From a checkpoint of a small mixture-of-experts model trained on Wikipedia: 4 picks a token.
Below are experts of layer 3 (counted from 0) of a mixture-of-experts language model. Rows are named router (the router's row for the expert), gate (a neuron's input weights, with its number), up (a neuron's input weights, with its number) and show model dimensions 0-159. Each number is 128 + 24 x the weight over its row's rms, rounded and kept within 0 to 255. Numbers have three digits each.
After each expert's rows: a language model's description of what the expert responds to; "mostly gets" lists some tokens that are sent to it at least half of the time. This comes from a sample of Wikipedia text that the model never trained on.

# expert 51
router:159139080134130122137097132093120138100147139132145116153103153156107115153143109150149156114150159167151157100106083112098120100155114110104150135102114168126157101158102159133165158102152108161098105141158110149151104146097144103103157110103095117097100104156108140121152111099112157151119139096160161122124107133152109126161151110095145145103104100157159156120152099150143154106102159160149145100146145095095106094105150157098096116134093157151141095158152156107110120094148135
gate1:151163110140125134153090137110095151138147144090133147103129080147131162141121144118143118195123101116064128117128107115059108189146116126179122105110090168118164158123124168128117135157143101115157107122135127106136060133106109116152141157147098153124117135172102147111124136124123125146154124151150110145077107137120100143121132114155145112121121124098114144170133125158143164105142126154130132112160100145139117122125107131109155137149133101075088153163146150121099117155160106
up1:110125128152142115141101123124077128152120109166106146112127161138137130073130125101171135151141082155119149175130123121042117124108140110143076121140132119117167132114124127142119111108123153128147133144133140106138088159114126140161114115162094155138086156138083109094113150097191170159140166095143126132088114141132085085130102127160142142120133136127101142146171141146112136157143128124104132152143149142173104179132160100138104125141111121119095120147115116147152103156171126
Description: Opening pieces of a word split into several tokens, usually after of, the or in, such as al in already or alcohol, con, pro, ex.
mostly gets: " al", " con", " pro", " Al", " se", " ex"

# expert 39
router:157141084136139128132092122110123135105153136135149109145102156157103117157137101143149155108150141163149150104110110109101108101143107101109146147109110155123159097158101150140155157101164117163096107146148111161154103147109138099111163115103096114105107099156099152135143106096115157158098150104162159111113103132148112129160152106088147147095101102161151167110149107150141150115107167147152152113144156096092099096107145159104101110149094159149156088156147153100100109091145129
gate3:130131139113155112141132126102135087161098118099129095131100136178120144145143145138178141142173120132190198106096194125150164135146118112145092170183154105130141112136115128135097122157143148136119152157154105128139090089111073106142080115075106142109092147176132124137150143102134131126151131141129096156119129142124097118116137114155142135140093097113129111136076130103140129088126097117154135113137120103168118124121126133101139151141130123125112101125137101081117118164137139
up3:141115125088115149139129133132134100099111138107113124151103123143109075098122157154104117143107099135116153130132111155127116135126122116123111103118117178189098142133156159113150112123136097157142129176124115108096119165119145107120170123107084105118152104112146144128110105096168136135117125113137140115151135153139124171173137183115129052155145102075152153154140164137118133127089155082117167140147141166141103146147102100098116117134170131092125122115072147118115160109148097
Description: Final pieces that finish a word or number, such as plural s in schools or parks, year digits like 2024, and nouns like station or program.
mostly gets: "005", " program", "024", " million", " mult", " politician"

# expert 1
router:167136097146139122131096129111123137103153152132150105153095156153102110158138103157149151105148142169150143101106096108106107098147114108106146134102110161119149097154107148142162153101157119164103103152153113149154100153102129108110159116098109089095096100156105159121161104102102158152103141107154150115115106136144115116155158100084151152099106105150161163114155107140154154113105151149147149104145156099098104103106150156100095108148099157148150092150152157099107110093148128
gate0:136088142162135150147088093137093144097118109099102113151153153134147132155134138097172111148134131104111112123145103160116134157136106146134121158146138165173129123120146130096086130098129144125089132133140141183114175154170129105124147136161129129153157158127131144145123154110111134123115144109129110157120096149105113120062166096121146132127139107122064138075120123140147161134087110136091131134114134158124112072091154152148109139118107128084175112079094125111162144116095125
up0:110105125131141132083143157154094123142131083135109142170139113160147127103121123152154122147114117099108142148147132136173142110134073123119111116165120122082140106117101124118126158092150174142104121126113160079086118106162121135111110107146151164125125102117138171134138138114056111146132152167111063157138117127164138124125158123148140095113144089148122126113101142147164128117107124169155178143125118161140130130107130125161076155112156171059127124119125154122150117129130118
Description: Line-initial tokens opening table rows or headings, especially "| " before a rank number, plus quoted-name openings like "P, "R.
mostly gets: "==P", " (R", " Jones", " \"S", "| No.", " In the"

# expert 15
router:155135095140140122133094139108129132106146151142149110152104160155102133157129105153150147104150156168147148102108092095108107100154111107109146125103101151128151096156105146139153156104159114157105105146148107149153093146104126107106162111106102112111103102152105158110154109103106161156093138104160154124121101142157115125160153102090152150099104099156163150111155096156147152112105158156145147102144158100089112098110148162094097105149092161146153094152153158101108116092142124
gate1:147165160122117144148125101148082148130135152084154174122100095137122160118104125141127122145143120122156128128139072171098123214120137155158090106112106153124106153127115140164136143131124115105136128117137112124119061149091110128111143109148124148135160151158102144122158155131102105141154155143158120117110110122126099183141102114124117116134096148130126127114122113156132145111159112113107103067171148150121096091150105152115132173111128128102073126149119126117068107149144133
up1:114116121171132104136086130108078122138144136127107140118122155090149165082117127107114161113127115131109183132127134125098132093130113099134091104127110116113144160096123105161121139098116171134140138124141099118136099148155098122108095125161078145141112162140092124105101139116147151154141115110170133143100101127155104126122149151134128159151122142140113109142113145158144167123168149123117161197125164173139090166154159090148123116135101076133132117183136126106154127164174162
Description: First letter or piece of proper names inside table cells and lists, often K or S as in Hong Kong or Kumar, plus the stray pipe.
mostly gets: " K", " mon", "- K", " even", " Swed", "a K"

# expert 31
router:158144091144145116128095134108127139103153143121151107149102160155099118155134102155150154107149158156148166102120090108099108103145112108110146146109104158124158102152107152147160157101154105162103102148149112148156095148101122096103161119103099112111098098153110150104146107103120158152110127105157151110122112132151109116155151103091147150095108092160151155110155104140147151105111167155157156101147155098093099099110151157098096106154096160148149093160150160104110112107135122
gate2:150126058134121131111122159137162136105119189130131154135114118135143088108134150132181132129142139099141123117106090155137140131131084134155136181132196151155156106117098105096119136127137141122134160124154118116117144079132150087181135149151129121092128085097111142125130114154157093145169105103126095136156148109155141119111160116110142126122133107118092150067109160168148139101136111151137116170116157126112093170113110141109125124126119142122128107099139132113163110127066138
up2:126121165070120079123149100116114139162171101132143166107157136111121123140111111123124146123128094148144087130109138149149126148140110108132141128123128108058150132075133099137134155129144119137170124155160139128160151136116104136128139132138095147106149194107126115144136115123148137084110132112149110143101101127146111139120115122146130135155125122111098157113134106140145143109196135147082125129140088124097134088138189138141095096098097121090113173145150082104092143120187156
Description: Table-cell bars after numbers, plus function words and adverbs continuing clauses, such as also, who, later, same, is, when.
mostly gets: " later", " who", " also", " then", " so", " col"

# expert 44
router:163137086133131122142094132105117134108148145133158105154100152158116124158130098151151158113153147157144153101109087101101114103148116112104144131108108159134152100171103145142160155099161115159096105145155097151156081148103124101104156106109109101106095100152108146128146103099110157151115141101162155115116111135148117129160153102095146147105117098164159156110156103149149155109110164146151153101140158098091101097107146153102097111151096149140151098159155165098107110101145136
gate1:148130137145098131167118119122116157120145168107148125145107071156121114108146134116164154196153124153139133129111101139090135183128124123191060127118083138096103126134164131143132112180146107122141110118108106117159063142107105142116146089151143125109114124163105177130114125152135113115153136127132112124081132156125115151125153135154126138120107144149113148177103121186097162098135147112119110107158136122163116111099127126132135127141129111099108138135112155121093085158149155
up1:116120129161152101144104118138081107124095125139130114121109150134135116118083122098153116134103092112124151145122152132088121156128155066150135098107110138113151152126119120157102160112124153103139159114151130108118068134134117149121117135139123147120101138147098111108174125118194185132177136132161136117113127155166082094144084121162145132129101136137131125098145139151156148118140133129091148190103154152152141170124130112158109104161125072120107137146151109151139113138195132
Description: Single capital or lowercase letters starting a split word or name, especially after "the", such as D(uke), R(eynolds), C(ruz), B(rian).
mostly gets: " d", " D", " r", " St", " Ch", " th"

# expert 12
router:143131106132118067147110122101094110119160133108158098139139148136122140139114101166168163104134139126184092115133130118132114096152116096137163153094122125097156097131118151199122128116139094152133081153180136141160134168098121109146131105129110123124123119141106153154132114124142147134087144102166125097086076082153123134141142120139139167122101127143148117070140111103114154102143126125135130126130124120125130123105151144139121103128134128169143121137147136130064055102165148
gate0:121106131131113125116094114106139136088131089092114125121138142134137171183128128108158087112138114115127122116122140210105122144099115106149124156120118158122122109125150114087132095117160121101096141149140147133100141152166120121110164125142122107128155141125139118156131129125155161145150148120172100207111142128117133106103173136156136101147130115121082121107172113108141165156084100122094127165113145110107139066076155122133107131108121102099185099158124096121125138137110136
up0:115082104127143111129137167151104091196154092165117132134105121121149146157092138119130107170148140083112163104132124160166118107120087125111100136133091117093129096081141115135109132087130157130113104155104124103148159116177117098118102063144101126122132110145130145122108119131111091157129144130094112167138163110173135121143127120165131117124134137181168115133103153154133124142153109138142162125132117146125139147158147155144097137128145190075130156147146142126111127116096103
Description: Short pieces right after a word's first letter or prefix, such as in in uninterrupted, or in door, ales in Tales.
mostly gets: "ivil", "urr", "arg", "pr", "ond", "inc"

# expert 43
router:159143092139148129141101141112107138097154137130143110154100151151106102155136108158150146102153149161144146104124094104105113102151116111102153151104100167126156100157108153137157158102163129160105104149157110153145101150092133109109157110104088103104102101152110140099154106099098151155109136108155156117125103141153115132155152103094153145100107098158154156108147111150149152106101147151145152103149158095101101095110149159096106112160096157158150096166153154103101111094141122
gate3:119145152092155140144135109123093091154100108136136117122121095146103115119147164097164143135132116135164173088106140139146157101142127149118141127161115107126146126136130139134106101132153138145143130099161140109173110076095117104094099110139112126093113169143149135151131110076119119113140098113144077146097145135092053153147149098141146110136079113130145170165117184132158112147124119098149156134141125109127114144127124145093139143088139156124141172113145110080133129186136149
up3:176135135114145154121139118123160134114117135086124126142108138151108107087134176154091078140123116108111100107149124124111122169117147134108141099129095164160135158130105123102141109103164090146139146134112112105129119124105161066124169147143101113098105134134153158109092097113127115126119139141106111150154125129129118121147113147131164120117137116124162154161147113127126110138091147107135195103180141130106104127136104122105160119113167126117161138149049130179110198135129096
Description: Words about appointment, command or authorship, such as under, coach, joined, appointed, directed by, commanded, Minister, in biographies.
mostly gets: " under", " coach", " joined", " appointed", " cre", " house"

# expert 61
router:160133089143133121137098137118126140099151151134147110147108157162103116158133103146149149101149161163149151103115093108108105097151106103108142126102096147131155101164102151139148160103160113159103104162151111151153095150102131108097155114101100107110099103154108149120147100095116152157104129101155153120125099135154110127155153108086152149093104105157165153114152110148154152104104160151144156101146152098097099095105151157097109111156097154156153093164144155103113108105152141
gate0:127117124142144163107119116111116157137103114089135118138157117162090137172145142110130110144115096123138131130160110145092145190137125143119127145118123104203117104097118130101123126107154145151076153160150149149105100123119117116143122121160109117110145142095129103153113132118121170128098131124160133131153097128123083135117107131122123136133117143118090140094161154132147160149082116073118098173123161134104126098063158126133145174125088088114178093103136097123160151139124175
up0:093101118142165115121144131167124096172133085156117152111116129154137121113092140138146143152165109117096132113129139109195149130128087153112127137162098139105117088101124160137105155090135147171101139107137145082115118090136130125131113120160107172120131113124164152133102124098118142159109129116114103155106128158196131118130148139132160092112136092142114122128128148155156097132144129154112152108133104144138167155120117126127072127103150199075096117110139116137130156099089103
Description: Capital-letter and digit pieces in abbreviations, codes and chemical names, such as HI-F, IA, MPM-I, plus French, Army, Canadian.
mostly gets: "RA", " French", "ishop", " Army", " France", "BA"

# expert 24
router:158147093130140118134097138103126132097152146134151107152100150158106107157131101147151153111147135154150158103110091100105111098156106109105148146110102150128156101151103151150157155101161105160104105147152102149147102141109114098111163111102102106107106102164106147122152109099110155157110125102157151118123104145158106122162149107094150149099102098157159157107156101154148148110110149159147149096146155100089103102105150157093104116159098159148154093154151163101110110091141121
gate2:145141110122138114117125138115138134095124169119144119119155140131105117135149098116123143098132150142168125136100133159136120095154128137143139176155197148136157122135136112104112156178109156081100107102179097100115131083141153075186186144115127138133119134103118138138131109124140092130160090093123104110162124110152149107111130099125131126124131083100128146089112163181121121110125147162124103133140136145099088131126114162082142124117143153104176139097100147127144123123072103
up2:113149178079112106116135095105113150145174129125134172119155139127122123137101121104124143140167113148107088127165128152154111149140130100113152117140098143094156130072093101119131153100168119102195104127110151132146178151120108144110128140127109135135125151145118121154160162131118119101094124106138111166098092133131124146147134111161144151171137147113107148135093103134145131113177149113107142132120073088118146082161155131097101103089102102095122143147133103115102130141184146
Description: The words his, would, will and could in biographies, the piece tit in titles, and capital H or W starting names.
mostly gets: " would", " tit", " his", " will", " his first", " JP"

# expert 9
router:158140102135149122121095129109131134103153150133147111151098154157101125165136103165148154098148122160155154113092097111106117097155100107104141148118107162127151095145109153140167160103149123161102104146146105140148100144100116097105158114105099111099086103162108145098159103104116149154101118104156157115114116140147112133155158100100141162101095087155150164101149101146145146102115163158156144109152140100087102107120155152096106118165099166142152088128150157107115109103133137
gate2:148141088154164148104134136127130100130090168138101137152116140136130125128095122142145145106136129132168146153105117158141163110176138127175117142148154139146140120132128143125157157140085154096135140114161090097096090088118142089161159123116113149128125104113148119124124106158115103136139108082130100113155130121124157105124138115082107138148160085111098171078098140158156107121113148148140117143135138145099079132132109093091142133141119181112169124093085147130159124100068086
up2:130118182082122111117142105107103128121177099123173175104131163107111107115121098130130132092149105167119080129136134167143144132148134100109162110129137118073157148082104098112136164129173110112131123141145125124118154127131117140138121125139085136131155137115119125152133142087137111096140100135150140155117114175157112128116117123174166119173111119132111138126117133115138137125170128153073119111156105116126158109153180130090089096108096116099121159136170103141109157123188151
Description: Commas, periods, semicolons and table pipe separators, especially the comma after an opening date phrase like "In February 2025," in biographies.
mostly gets: " |", ") |", " |  |", "),", "s,", " | N"

# expert 5
router:129083148107114101137115173111082134134141133093129103145094157168117083141129133164183130127135137134160154084098100131100087119149072123151153128110118172129146123137106152135144143099152149138114095138140091134159102171114117106113143107099079095145129109168107127134122097104133139163114132129155133109066107157145111127143171110126146141121123126143148150067139147170133169080102153149151146122128164100122121111114138158122124135115119144136165136159134135114103089103121147
gate1:150115152133120114140112158106083152136118129116127153099115105160139163120130172099141135157127112133101135141147083115116133175164100154159095131100094149089120136110169173125122131145181123108160142142146106139135086146070105107087155111171114135141114132176087133161134132175097097151122117116111111131105137079126126145126108155102107128097112149111126143134109110192114163113147153128155138149136168097162139126108144161141150119117119087122123152150124157101084107140127109
up1:092109107129132112120106120116098128105127113145168100138124166142188144070158144110126164140113099127136189149129148134091112164141110124123114143116133108130141161125123130171123105089118126160152119144111099084121122112156111136128114128149077164147133165154090131109121119105139130164167116114128107107110089142145098090118138136165149159174128182134105145128109110145157156143166110127092171173137164151094102137127167112170092117121098144148090131136110104117138127147155136
Description: Middle pieces of longer Latin-derived words after a short prefix fragment, such as leg-it-imate, disamb-ig-uation, feat-ure, susp-ens-ion.
mostly gets: "ruct", "tain", "lic", "ted", "age", "led"

# expert 62
router:160137078151141118124096147105120137098141138144150117147100162157106116156131106147150147118150142159150155098124087120115111093155114109099141129103101145128157098148107150143156152104154114161095110147162110152152104151098127103110160116114093095105104102152108145119154105104113156151111137093162154111122102127159109128156153102078147151099105094156161145113152110135139155112104160146147160096148161101094111099099149157101104109144099162153152094166146164102106107092143132
gate0:134064103131123148131115152116125146110126118096115123114117143162112156149145151086175084155172111117106139149161100115119110153120102140129121160137121104192125104131156127089103147100150154143105138119176176115124133116120152114142147115177092120135121177132131095143104089108125151142132126098126130187114108118128128136107121098130129145134094107147104129086162108160136160151095097119121127146108145132101136081074139154139119177127111106105160149100118106123156132138078156
up0:122077117113114132090147122150098123154134090137121123135089139102115169153068121126113111155163116083115095114157130145142153152125090116105116075137124157074131128096147127144149142094149158174097120120111152124107106112177122128129094101146122163182132060119146172144129150135127128143114145143121096184109133134182126100115126128125136097110135105159092123127143111138142105132119128137093164105112124130119111126163151155131108174110155170093126154122118137100129150144142147
Description: Opening chunks of longer words after of, and, the: un, trans, co, Commun(ity), Inf(antry), elect(ric), plus pronouns them, her.
mostly gets: " un", " them", " trans", " co", " Her", " prov"

# expert 49
router:163127080121136115143096120098121131099154136121152107147105155156102118159127099151151155108150139165150151100108097113104114093157112106111149135106109159129151099156104148137158156103157121164106104150148111154147106146101127105117156123098106116106103106163114148127141110098117154156111141098154151116118106133147117129165157102092149152100096099167155149114147100149155154108109167155149150094143146097077094098110152156090112115150099161151153089163147155105096109094148132
gate3:111147106087161114122136128107094110157073114109119103120102119155114166141144139127151150143151117119136142110101116114139156105161105131129120139143141117158139148138126132169120120158123141137142113123135128130163065060112093117127134104109107131114085177163145144120174122073146160126137109124151122128087157124138091158113148095121152159129074135158127144173118169104149083123122139128180125110134120141155135151155099136068175153144139134124126160098133094101134114163141125
up3:135117143090129142114127127136162111095119137085112136149104157140126101098138171176116068161114073144157138149168137125126093170109153106124098143135112144180152145143109130119148105112125085158127156152121106104119104146143134099137171151123142144126144118111146113105082118114107106100098127115101149132121076153135130142142143185122149101147147097110138142160140139129122118151069184093145147091175142134140127133121104130111152129103120124103143117108104128159099185107141101
Description: First digit of day numbers and years after "On" or in table cells, such as 4 October and 2-013, plus prefixes ex, de, co.
mostly gets: " o", " all", " ob", "  -", "vers", " de"

# expert 21
router:164136087142143120132098138126121143108156132125149106146099149156107128156149096158151154112144137165147160099123103115096108102154111097107148131103104162126147106156102152139155149103155131158100102153149118148150091154101121111099157119111101110101107106155119143114159120104119155154086149114153145123115103136160109131154150097094152149090084103159149155106157096157157145106112147153147155093141163097088105092110146154098111125148094158151150091165151152092094111105146120
gate0:113086086136147140130124130107120146120118095129108114123153150138149155156167144084159135154127134148130127170156102141123119157145101133119153141110156098170101106117129124097132140081157158116116117136176097161088139110139141144150148096130088128153128141100118099175126140115132143147102136123122105182142123133107140167109128079152115091107080126158105140098134145163164119148086118076093130118083139122119120097073191130146085136126121104118179147111131129130147131110111137
up0:104087116148146111114140128128095109171106098135089105118118114131118114105088132141132127141135108095128158153196136136169164118131098123082128149165128142098163082079116152131119130103156201142110123128103119111127135118153085090097165105174111136127134093126142155115113113119082111166102148134110098177096129146152164098092152129146147098099149121156139119132110129152129128150139155154143153140107121163133123151129116130117087163133145180094131119147135145130122130107096129
Description: Word-final pieces that finish common nouns, such as the "air" in chair, "head" in spearhead, "aughter" in granddaughter, plus words like film, school and director.
mostly gets: " school", "′", " film", " offic", " father", " head"

# expert 0
router:164135090129143125141092131109127137100154139132147112148099152152109112159129101155146151108146146162151162101109089106104100098157107110101152136103108152134160099163099148133157155100161112164105104147158112154151096147106139104111162113107097103111102101159110153118146105095119158159109127104165151111110105139150111115159154102096150149100105100161157153111157094153153149114104154147150155097140154102092098102104145154098107114148096155147149095151156160107113110100144125
gate1:175145126140094127144125115093100158161148186087116136152081090125125116106120145142135124178138089156139138134145080109090138165144125127165102110084106126121097118109159137138139074171165094104127116143108152127139054150113090103109137128169117134112110138154104112120128109117112133135118145101174108127079152121167100147111095116140152137116119108115136125176119112154120128120133145136154145134166123142144119129126141134127146172145128120070127160179123132147125102148136136
up1:136098109150153122126119125118087142128121092126154131113122148088182117067134129091126162163130087162116173153129136139043123147125130139126125129140135118133142121116110117169110147102136154155139142135125121104126119119110090160133109103158080154128122142148089116099139149139170167147189135098146122142109127106146086078124154130164171142109128130141077112125139125160136133140134085117134150161107121147138108155157150133150131116141148075136111089181130121112167124132142135
Description: Sentence-final periods, paragraph breaks before headings, en dashes in season spans, and digit pieces inside coordinates like 62.8 or 49.8413.
mostly gets: " Met", " gr", "- T", "89", " en", ": T"

# expert 13
router:165149098144132129134097126111118133097148142121157108147100152150103116161153105146151155100152165165145154109125091106109111100149112109103145135104102151121149100157108158145158153102151115159100109147144111140149096145108138109092154116109091118102107101164104147123155100105117157157107145099150163105129103131152116130159148102089146148092115097159158161109158105156151157105109166154146148099138159095086103096108143153099101118143097157154155095163146157102103109103139119
gate0:132123150157110131118089148118125141111135100102131158131103093162109154179157130061173106148121119141111120147159122176143132183131129127123122152112145129144152080122094117104138152087162126153117153143120163130115131127152109126145108155170094147111152185136118099181128132121118139127116143125125152163115083126119101138108177099136133131096117101144117144071162128131145158133071123121083117128122136113120135091078159090137123129132089106092128129121112113132119143142077122
up0:081067082139137137107136140126124109164130104150153143131094128115139159132111126131164172160166125096070126124138135159166138149139100149135111136176128142089168099102171139123113130068165179176120110113093142102110111111165141118158101127137135152120115074117141124124106111127099119144097136144120112159117114113187106115130152122111135104127170108153109110150121144133159125113127107142109130109133115123124139136117127126160096135089140192083116154128144135122146157146100123
Description: Common nouns naming places, institutions or groups after a modifier, such as County, University, team, region, city, club, election.
mostly gets: " team", " County", " University", " school", " area", " election"

# expert 19
router:163142088135140122134097149125128139100147133140149112152104161161108117154140105154150153110152140157145146104107096111106108097146118099105146128101108157135150099151095151141160152100161110154103104153157112149149093145105117099101161109107103098103097102155106147113152099100106157155109133100166159113125101121149118127157159104088153150103102104161157156101158112155141149112104165148140146104145151095097104101106142162103098111147093158150153097167152162108111114089146129
gate0:106114130128107126131078134103101115125098122105114152169156124175119153164153122103160123178176097124117146151139132145122140184124133133151136162134126136139096115098117133103146128091157175131120142151155159141116119133156112101123141120173094137118169150135131095167107130114125146143125131105148089176129121121115107106110178098126160120096145095140097111086151135129114151104076109104085134133113120130122115088081158126120104166115126130072170136128091121107146148116088106
up0:142118105112127153089147110136095113199160122157114119124108139138149125137104112130119133153118152095092140118119131122151148158144099117106131097171143141095141128102168140143099146081160154145091125116104169099133128124187112109157128097143115127176103076132173133156105115144090104169102143091119105141119103141150117120107153116166144099133155107159147125115088161130128124162161148138114156135087135136117099121138149151119110130151146159062108155110119144101172138127104116
Description: Capitalized words or first pieces after "the" or table bars, such as King, Chief, Her, Order, Battle, Law, plus "his".
mostly gets: " Her", " King", " Law", " Henry", " his", " Liberal"

# expert 32
router:161126089138140128139095136100124133102149140125146105148105156157108119157132109156152155108147147166142157098120085111108109100149113103099144140100104163123155098156103148135164155103154109161105102146149105151149093145102130104107162120110109100107101102154102161117148111098119161154119135099161151124123109130151114119160150103090154154098106100162155152107152098150141148106105157155148157103140153098097100105102148158098101104145095154152157094165144159101104107095150135
gate0:127080145123149116134106129095133150144119121095127097090122133154137147178170137060150124166137100132121105147127108124104143165142099125178107160132126168159115095130112123089127149119145129126067125171116134128091132103157123106169152132173144095145145165119146117156139118110155158124116130101144129192148090126118121141093154128118150159092156092109105149089137137135137147137075135113072151144112111120114113108086163108146128140131137120088164141113106113114135143118124116
up0:115120122133125105072131138150082128189105115156104110122106142137126149114115126121128129133147129093088166119144123142171161154133113102116106135166130149105157100134120130105116163088153140163111131145083138088128129112164098097127128128117153126140157095124131172122136136125091107171140144137122085181105118146170106124132143100133142081128162096188126102146105148141124101104152147134112177129110093159121113104142115141112079146116172188081130133122109121112126128142095116
Description: Articles a and an, "of" in names like Department of Defense or Ministry of Culture, and word-starting fragments such as approx, cons, inter.
mostly gets: " approx", " an", " val", " close", "ancial", " mon"

# expert 26
router:158145094134138128130097145108127138097151145129149111150096156159114109157147101146150151105150149162144157105111095110100115095148118108102148133107107156124153098153101150137165153103163110161102102151152103151152098148098138104109159115100097112106103103158101154113143108100110156157114127100158151109121100130147108120159156101097153149095110095159161148111153102145154145111105153151147153105146157098101103097106150158095100108160096161154152091154153160102099112097144132
gate0:134099169163155141143113137114112102108149120102130120150139114164145118143140122092139110160142106132103105165132105159131100184106106146113112159142141164154113108143127126102142142073138160132092120159152130128090124113141109143127154098154119136110116184126120106137129131145132165112118128115131101191096099114132143148113144099151139136140144078146123134076142136136140108161074140106104094138170115134113128082067160126121132129100130108098144165086129149076172160106140142
up0:102089065118094119091136169174132108175121101147098135130096158156120155111114113144165112176125124079123159104147099144155131130153093131107108126142147129070103101122110127129132150099154161171122128140088128131118112119178142106129116096167121133132122107136159139150122129138106121183087160132122121168102148147173092136147143133148129119071154120155117127117103155136123086139136142161114133118088128159122128147088113145108106117119164170109113155125129135104125133154114150
Description: Middle and final pieces of proper names (Le-one, Miss-ouri, Marlbor-ough) and verb endings -ing, plus pronouns like they, their, you.
mostly gets: "°N ", " New York", " Val", " Alex", " Lu", " You"

# expert 22
router:163139093124137123133097117114113141106152153138166096145103153156115114155128105163153159100146154166146149096128109100103105106161116099113142136113101153127153093150105148146154154105160103160100100156150115150156094154094126091110154103110114103106101098159113149117157114093105158154101141102150149126123102133154108119164139108104152154101107098164155144111154111150149148110117143149151148108142150097078105102102143157097104103147089159149156093144151160107099110099153124
gate1:157144141125099131126104116133098187140133155116133137118124088171121147110097129130109094180105102159128138138166066157063088177134119099174112150083133122114126136126130143178120109152152137117119125139118125105182068134103091148123129130157094113112104124172113160122136148137106141184130162149108120101095174113126112139146089114173120127131146120127122152138099127168104142107141133152124134138154153129152125137130119127100135162111091140105112150137134122131102124144151096
up1:121100132157124118089111109138094129135124129132144136143128163125135155074129134093128172154135076129100156153134129124084117131124153090110125153106154128150152151129132115141136122106120134114148128146131101068121118149136112126141111121130118165132128135138106140065114146118163148144156112096154128161096103122141081072136143155132155159145133105129112157131095116158132198122132109123096153200104122190188134153166133113135103107111118106126087120154138118127124117141181137
Description: Latin-style word beginnings like pr, dep, per, cons, plus digits, spaces and decimal points inside numbers and chemical names.
mostly gets: " per", " qu", " pr", " rel", " ass", " pre"

# expert 57
router:162136095141144124142096124110114134103155135127144101155095151146104110155140101154146149110149142166148152105121098109107102103151099112097153139106103167125157094161103143138157157103158120164107103151149105154150101151104137114109156112109097111100097102161106148112155116101121154152108134112157146112124107137146116123155156099098150152098100102157158154111152107141142157107098161157141143102149149093088099097113155161099106121162092166156159093156153152106098107092153136
gate3:109128120086177128131123159111111095160070110139133088140107104154147134140120120125165151130122131143126158091137119135164148091150115129165113145141140098113140142140122119157157142162142146127142105107149104144152094077099098122112077106117140130083128149146147125107172116085170153113167102138121116143126145143117075131128151074136142159115106100118119149163113183093139138132103131142147103131152114118165144139126132143100167171113141148126116130121166112085173151169143094
up3:150130143096151126098136111115121139132108172098135126113095156149120099085143150165115144118142127145132126109154108111152128163098163118117129120092091147163103160162114121099147095114120106121143135152095118103179107147100143056183142158123118100161155087107130162157065118118123107122116127113128119116128080146158109116146118147115127086161167096116172146138111119161152138128130156077108140124131143134114137135127103156133126137156125145104155123131071127171107179121138116
Description: The "to" after verbs like planned or offered, purpose "to" and "for", and modals such as can, will, could, may.
mostly gets: "ed to", " can", " will", " help", " to", " could"

# expert 54
router:158131092130140131144093129105122140100153149127154105145104152160110128153131110152153153107152146165150160100115087113096107104150109099109148129108106154123161103157104145136159158101154125152105105146162100152154100158102145098102157115107094104101103101154103153127149110101106155153110130106156148114119102148152109127159155104093149153096106097161157159109150098149152155110109147155154151107145156091103100105107144157090106109158101158145155097160151154094106109098144129
gate0:120095119121153131135116135114122145114119157084134135141182105125136142195156159088144107129148108139136129143167102155094119170154122108130134170111138111143116094099096111091134115127167163136107114134134128125117136175143133130134172103188109123116142150125168117151130151094109161132112149093132110163103121147147106108118181101133142142120132101151093135100160154133144141125072122107075121118107114112136107101096166116142154135099117132081147143100091085091148141118097149
up0:091112109099123133113129151154115098176131097142098136129089141135118149126112128127132128161119112105109161111139104121181152114150093126128116144146127121083134108071114121117096145116143152172093097125080130115130159091149141125125122105146080131113124089125145174166120093129114078167123154113133100175129142144177126110117162123121136122111152108165113079148125159151140109132146133145102151157114124123161146165128143165140105156143161191083138127127125131134188114117099130
Description: First pieces of lowercase content words after articles or prepositions, like r in rating, comp, lim, econom, plus top ten.
mostly gets: " comp", " all", " ten", " lim", " top", " econom"

# expert 60
router:151118096087129123119102122125106129106150146117154111150104154159105142156126101146154164105155143181145148103120108116103100104148105096109152132115095153115156102160104140151161155102148114157102112151143124143147104165102133111109149111117098118099104099164110140146141108097122153153097142100154168117101098149149108133160151103093149165101109099163156160116151115153142147111102144157152147098141147095089101106106158146096111094139100161156149101160144149095094105102152161
gate1:118144145161111123144084115128104163109142151090131169133105097164117151090119138143106130151161121179107139111140111173092090178143139128159113107142125149057124150104160149151139100149121136106112099132117130114127111129101120175103123125144111146091138154174086103123128114158116112166162175153105149131132135150138098172116095140131149137113101126145133112138114105184135151112180141150111143102131138127132135138110096140134125132152117107077115114138142104108097078166160136
up1:105097141156120152118102096121095108127145105143124127100116125112128133096100099089139168168158091119163164119136128139071087124138145123153123128134138093112148135128135128143104114139123134158090166122090098121114082151171118175105105129127111177132132147139146108101107125145147168141165142090131166152119127129160104080157113170169135143157113113135109102098138108126135158109174143133116166161105137169165105164161155121122096114145086123143084128121149105132136116137161149
Description: The last digits of years or numbers in tables and dates, such as 2016, 1883, plus endings like th in 5th and d in toddlers.
mostly gets: "016", "008", "009", "013", "995", "007"